{
  "n_experts": 96,
  "d_expert": 64,
  "activation": "swiglu",
  "moe_layers": [1, 3, 5, 7, 9, 11],
  "n_empty_slots": 12,
  "routed_scale": 1.0,
  "router_noise": 0.1,
  "norm": "rmsnorm",
  "norm_eps": 1e-05,
  "steps": 5108,
  "dataset": "wikipedia_en"
}
Below are experts of layer 3 (counted from 0) of a mixture-of-experts language model. Rows are named router (the router's row for the expert), gate (a neuron's input weights, with its number), up (a neuron's input weights, with its number) and show model dimensions 0-95. Each number is 128 + 32 x the weight over its row's rms, rounded and kept within 0 to 255. Numbers have three digits each.
Before each expert's rows: a language model's description of what the expert responds to. This comes from a sample of Wikipedia text that the model never trained on.

# expert 19
It responds to: Person first names
router:101113116166082106116136128130159161168130096080156132106112125180148102104138123161072098160107119138117078128118150117113146153171151132085150087094051118076125133122141172129089132090159088092099113170156106064123130121090113121099089151118182163084115137033137079133135063094114056087
gate0:146158143149082091103126101142098130135128091112138131093127000112118116076146185132089134110144121134164137171126085122069136136143109107120148118177147084123154145172103089128131067147126087197111129171116103104107100187136132190166097152109102057115149167096124158181100127156102126164
up0:131131095173075158134157124112206067112111068151125149167095171118134113174118148140098120166177129102181187129140144113111120098156175075158108106090152152078095083072087133137114133103151165074142120103138121137197136119133102134133122139186101163183174102134149116137117135059135093182
gate1:097100141148173078119114150105114103149141123103080155049105077113114038142130124096121069145121143157204116106103141105129141119154120124076115106161133114110115106156174132111120085075139074103175107103107149097109194093149085146074134201132154139117104135109063132091087093143170140105
up1:153084142084166147102094098085162113130128120116161121171120138142169154147117087077140133092147153109171124125158166116188170163138172063102153102155087111124156110096098144070150120150118091177171126100153087173154089153114142115171084096171119189129087124193070157104109114182149180104
gate2:089142091091181093122121126153138214154107105089169106213142083070149101120122115120160132097054098101111105144127186154140111149140092120093150103107047170169119080152110110091138083108113127132074132103163152117126090113140154170128078132137093125077127149118111146189130132114100080157
up2:181153124112121181104073165105154133134147094168114170130142114139109101126157141080132092189109141182088141132120120156115111137197120098134087131103117145166141146121063110107115133175120106095069080113078152085103131144182127051080111127062159099043101125130148122179103114081120116153
gate3:185125119134134160145138106153143110125109122110142118093105106149145068138174104100146138107090092112153136121171086103134073122167131114117156164150094113130152136143112137163173100129116179126005135075108159124123132099159086158112105102102191127126125089133107103150109177118175071246
up3:166168174182176146150099153132103149094147109117114077107177094090103129108100131118100137138138202164119141137112142118096135131136160153167124148159078125133103124123143188070122099159124158103197218146109124123182153129089122135115159137137073105063103108159073086172145166157099092070
gate4:126112068124149167097092066163132188114175146174120120105148151150154114129092188143121071145091140173149155148138091078142138159215126121164182124107186100077110159188128106112174083087167132117158169055101094091096152166155127145134178135121131124119128134123118121107117085103093132117
up4:162165133127168102045133106148100146121127195161097108092182138185071082105126148114092166137101168132055131115136118156118154149100129199114143164149148099182132151129139131188158124125147124148168129181079164089119157097155129138136070177135108110152130176073094169107114179102150113148
gate5:113064093161124147098120138107123088107103148071149140155019102180124099096094156150108146180152084109084125169127121103131194173161181085107139102125162136166084102105111147159136123085158155129077118122148159073095084146097190153120154110124170096149162152108120110109117108080110161118
up5:134145126111148126108091126079154143139122167155133115086096122134119090128128107097189170125132150070123113145118122083171146156157151067118112179175124113208092117167155128111128120183115122125139082071120194157170183156203144108141114141097152096102140150118150160188118129080167219153
gate6:105127093099113129146156091123074174135142111120151166070136067137125084164118110127112141153111052098158110116161135145197071102159128122128180140113084088149139119132126162168132121107139048169137108174124149093104109104116150133161075115088068164116133115130098126075092091139092029150
up6:121160108108141089133135138140070137132144131082078169111101174115117132092167115156150115108097133090170137116155146159118099154159179150136097115131143163146073157177138196075095099130194120169127196126114177144145153083089134091169110090207112072145107075113130126144170143181098173090

# expert 56
It responds to: Non-Latin and accented characters
router:161100162170082150089137140162122140126154131127148104119089095153078123152143133135094148126141096140100104137131118095136178183192139106076153067051108089147076105072140174108083128130102089089160144118135089109080102122154055198102124158107181080103167086089149132112166125132092120122
gate0:130127114112112122114125154148136148189083120131067127100155121138186106075135101132147134128114108143165162147125153151114229170075133154134101156105151117117098127130079145194079099115153097172125095151063096140156123047138133136162088187109117110058131150157182124113096097109175125177
up0:135142093133105117147127173138133129186161102172132093137145180101101110122142190099083101097128147131111152146191124087130095171143114092135129126127131181152113156165113177114078143101100138220126141111090172129107086083146137134146108117094206107069159131082093132065204123082148161137
gate1:142101120159152159060131071145088143146116178132156174120113161144112142094116147153114147171158104132106137141170130074163149071118143096098125079134186081080134160080141171095080138069144102132113097081092175086109081056137098124160103145095133152087140130090154103133120125143112069060
up1:151160116108153122146097108121049114155087086078107151103088145130144187131086118116134173108155157145135094135192100131104130119116128162086093142117123106120157180041147139092179118093114133092164175107062173152115166106175077109142082116092110132170087163139117085162087121160122190136
gate2:125090135155144156137093177125120174120060104112107077129127125060149098069140161095123039115143128086056150094098110134138109114078101083152148137119067108167157185091109160125105090153110091121085115145057102124107157143168114124065089158117119093119155100116112127097156134124075107106
up2:112125052119110172094159188122144083179087171117126129098080165158111062093165103138147184163118152146102069098158116122079217142118126087184132170119150126170134185089111088123159115106085114096095097142153151131156137126078150185154156119101139115103126113102131070122106130117145135147
gate3:130140111157096084133124074133115097146136168176165118133117183110137112155189148130127142168169184148108068121127136095173107095110166205085114085118112152126151144130159150165156065130129067172126137137114137164081147154081053180120154123102144107171189109179113147123188146142110154093
up3:106117117181059048167123139158089115132167139161156192158127127080157109175088159118141126104157128172197145123114095115187114135168188136126079132076132094116084110112092138119126149117163077174113187119139113148157157131100073157168152141085133109133089101123126116146156184063129138128
gate4:126076163143146108143134109100146125102184109117157128079127144104089149083061075102115086084108126107169052106125067104147152087162138101080165143156084163136153121154140115104055160155150167157110107186160098158100166128164104111159127139107115180081113145073123116061141128121152098174
up4:178139163136108186153146120163122145199141169092124103020132186095077137143158144145117111158132136148108203087100140122103130044115142089180154105135083110188110093132134144077090087107122120102128122119120166124101130084178140126160138124132088131152109106141072120150137087172102149139
gate5:105104117104055165152120114158146157135101151123144169187140120126071111114129120203099124091094129137065126129149112107208084193180150155135103163183127084139161120138111205157114145093090087126116116165127154131124130118107134153128122136074152095068132110116110110066165073094110076119
up5:087103126139089115136158118091113158121123143162116094136162103165132110095065106080108104092127184136127130173162148098134102112098070146169170100179138146109124133142111048162123163154185117179111125113181174161084128116108164094143141060181146172153070107126145128120106103083129211098
gate6:113122152091125117086146098106089174166142102089065123087097127202084101102108109159086081120145111173165181180133141137063123151109155080128131157111088113134134096154109120143146124210113087133096117164091101088182118089158158161133139125143125109161086056141133167171115098072137089129
up6:107090148138130136145122102075133115149186165140090124165112164088108065165088084102133072118078081155160118172108157108160178140158143113119113180173094119098100066076101103148156155080161106116099138067146107120185118081136115151128194096127161085110070122111086130158148149139130165161

# expert 17
It responds to: Ordinal and sequence adjectives
router:105122151111172076144134075166152135129160134112134119117086127157161071100132107146058116200092120155172106170080128138168153183138163116081139082085140108067112085072127164145158136147141076074102145111137108107101122179155103153110145116107175085110163095085202090147151111159144132104
gate2:152139164093144136104118065107091110168121155132044124062110113121177129141129104083075097173148136148128131110097124132122083194156141111099122104160091079081114102099122099126112120134126138116157114093059186076121125160130046069143163175074097082075150096150133140092125126137121147110
up2:136100074153134110094119117086140128075138143179092095170143172158134114138094103136136140103142105141034155146104137137114139173159120102153089128209062096103076099103138104141149164132111196109147162117126091186108109167131139112160134116145070092134154123087125169159068098139162204117
gate3:121160162131122107120121115160129143094181175141098092129113088155093177115095163142104163125118120109112097169127130170103106181090094124139152106124142065142115098081087116122160144172134073055081125137080100125162195112136113149113135104069203138132200072073136060098111146157139139130
up3:098255121163119061118119119113128136120187137085180104137117120138125168133094140151145145118090126140093180128063140152173133145097163158125106185091141162150184126145093082152112122100086146153143188102169077122169134147125128099130111104125113115085087158126123161184102148171097161152
gate4:157150163131117147129120124109112238119183153147108163171063134079189111140119107130123126178118109127157141157109117154191187150137097129138166096126144132110120076098120124130084108166205086093168111180091124125195132149168095110145176121139133120125141181110127150116178170160155092099
up4:156185117137140095048082123123171155107107101132142135051102079126134119080118060099098129120121110136107124153185129122107171125128142125186149158120184122091095127088109068112079113148140179108183136127108152127085108221074118140156133138168118148095172076070089131129133120108128138137
gate5:129095113103143149066116103148141118104108147131106127145164193113091108140094109162092151100106069067162139169065109164192110137167144101118131131119128100075148148087143142165141166147158055101095135157095106116072078154166137173085133091159108070149154126112158074177139131147182145078
up5:170142086111113120120174156114126156110091121098122162111208122135123106109109124084168084149097127145045123145087178143148119180122162143132151060136128199155125131124180128096088141145164171116112125058159105164148106109076080137107153147155063122113110160144118063116148121146131155049
gate6:150138088069137081118162107099073150139128154192089179123099146148206124076118128116117103125128135215157157123117105150105129144153116156068161026147088134130088140095169130133109078165159079150117091108135143095140132140178137173149079129158179111148127118162147136090089132145140142157
up6:124130099144129146149140142093178164111111129109087161139092095137096124098153141108114173101116162151118129110141159115161188096137134137153153165192065042092129100160152094166097113135110189181128148153162141126127104132170117181145123181160088166047135077104113095189071141087085132110
gate7:119118085080170063101123118172191166087136178134139075137078087166132167125118118131127145154114101140137117109060188131103113114104115074135143096140036128144093110122155159109158125161128101124104152114155122097145147161136127086169086108134054118084096174099117081063076135150152120157
up7:136123128070158096118162093142188175129138106089174121136077143074140155114149127083076089136184128136114123148105184090129120130134100088136097162101080143057184139105106123131180171083106114120116098165151098145119170144126125105133163107146130026105171099089137113096092134103061124162
gate8:150083129146128143185124099093203148104126149104155099168092117125132077148165171135098178140121112185125146167099121176184113122138164132126088120151094133072107111152150121127080170063112115113135162134092089121122148141073138076151132064139102145088144102106203078163117129205145173142
up8:103137131113180112188082169140169099139177098113137103222087137125189142126092146098128123170150106120127144126118135106136136128174183136124170157158163064143174101110139079111134188109136213116136131157145148106115137155131171099137163179122132121102133139048122154089079171162097091113

# expert 54
It responds to: c/p/ic/ex pieces
router:081142133118150117170085099131118138162202070113186095127087129155151104151120097154093086151036102116136121132118156149127102132132155078081130103113108043102140162101088139105123146119103093102171116169193141131140092125168064123089134129117133110067093089073176122095145108160160122153
gate0:112191159074118096166085161089097049187115130132137118107087106147087153085145141117120107067041120176135137123120149124150157160126166104094155142094142152130131123106153167123146106166144110054121091084133182109164078129125090141138114103073124137083142122157103071089131153099192126137
up0:114129119124159115111131139116192147138140102114126105130121169102085122138124133157107178140139137087098188103123155163061178125130108049132136134144117147180123153131049115103123134114082125152189085144077144191104117110099112145158055119091102113106128134155064088089150083124058164192
gate1:118118145166108152177063170101047112150205130158114149104058078142181158166117146136134174096120136218132098104168180124145124172112164110118179066162127109126132135085150122072154158072139088116151135125142100129109077129125063114155121112114114150110089106129162150118131138132150111145
up1:231084116156116084050127145086107071120104137115118121137129121098124175188124117104119182122110099189159076097122151095109160054149114132137129109116121138168131110189107152134100123120158171170151097137087167124111108154111109125126133169135118132126161220093072154147119092141125084103
gate2:122125128125139105108139082087100079086158083162147097097114088126150150183115134145136078070148113073203105096085175151107180102146104158052175092131100169133127131148138153104172110111162077147162144101127152088159123169180113131164158160103132118058086164116111108086115148130116171082
up2:182095139193132106139144098106176227131093152153168126142104093160181135067144123151149117112139115148120129119159073087146158050171108151160094116078155160132154156147138075109105097111151159120106135122113091116203153079144107100144114160143165068107092174113098134143136128137175115169
gate3:089152198090180135138100102106134149207125102098176066154103140133083121154082095126086116128099074088140148152148142160125122112145153147115169135134133075136166161092076159127136103132116089129169078175165195096141133122133141144118141098170068119082127079108173084075119142092165109167
up3:162162076135143147103118146076082131139153167186098086058118123166120095109097110130180103120152181027158157142185114086133180112157103142062122124110149054128110172165140118155125112170133131133111156089074100100073121101176109146082122144111128151136137120151121140182143149133166126134
gate4:095160139083134159138123098123057139124123066135147065147125097126111156166167188133074155100099081116135104150116119134171121190152132121091138121151047089115124143078156129214112163092126114152140189105108124131115193119212078116176121121121110108115103127133138188125131158106148147149
up4:177124124082101101119146149140107146140114164189137085088139116188134159120113083155209086122138085133166104145126122125142132181132093086108159141152150107118120189159177157056106118101106148145127153089178106155113169153116117151098183142149096118184119121130138151191068071183097077110
gate5:091143116081144104155155141118070126126119154140134081085139112167096108123169127144090117148107118097169116165103127152153156124153161113089076100145165121126152171153162162084141117149106072073119110189144109147043092142124110083181126163094066161069103084109191144083086130139138115195
up5:161109129137118098164156144168113123102126173158153130119206163147183130073077154138086132117045094135076112129148164110087119110054105188112132162160111126153153122110123128160126157084117102152138061141139127131106156157055133131032101096130153122052116142142119105143129155145105142160
gate6:115101147050144151123105088174096096092135099117147117178118123102166116181084100118091127113070095156135124159104164129161124087126109111092115151077129124104112184153105110109074090177170146150099139099186121102116095224135067115142119145092132140069088100177097136103132125159147126194
up6:092210171073188099061072067157103116144124106099125089074173136124146097081108112110125114127095107106196131160118090066164145102100149123145138093158130162102172171078150117098125165133145156151148106155150136102141118160059106129127098113088163111126097146142069125131149107129099102179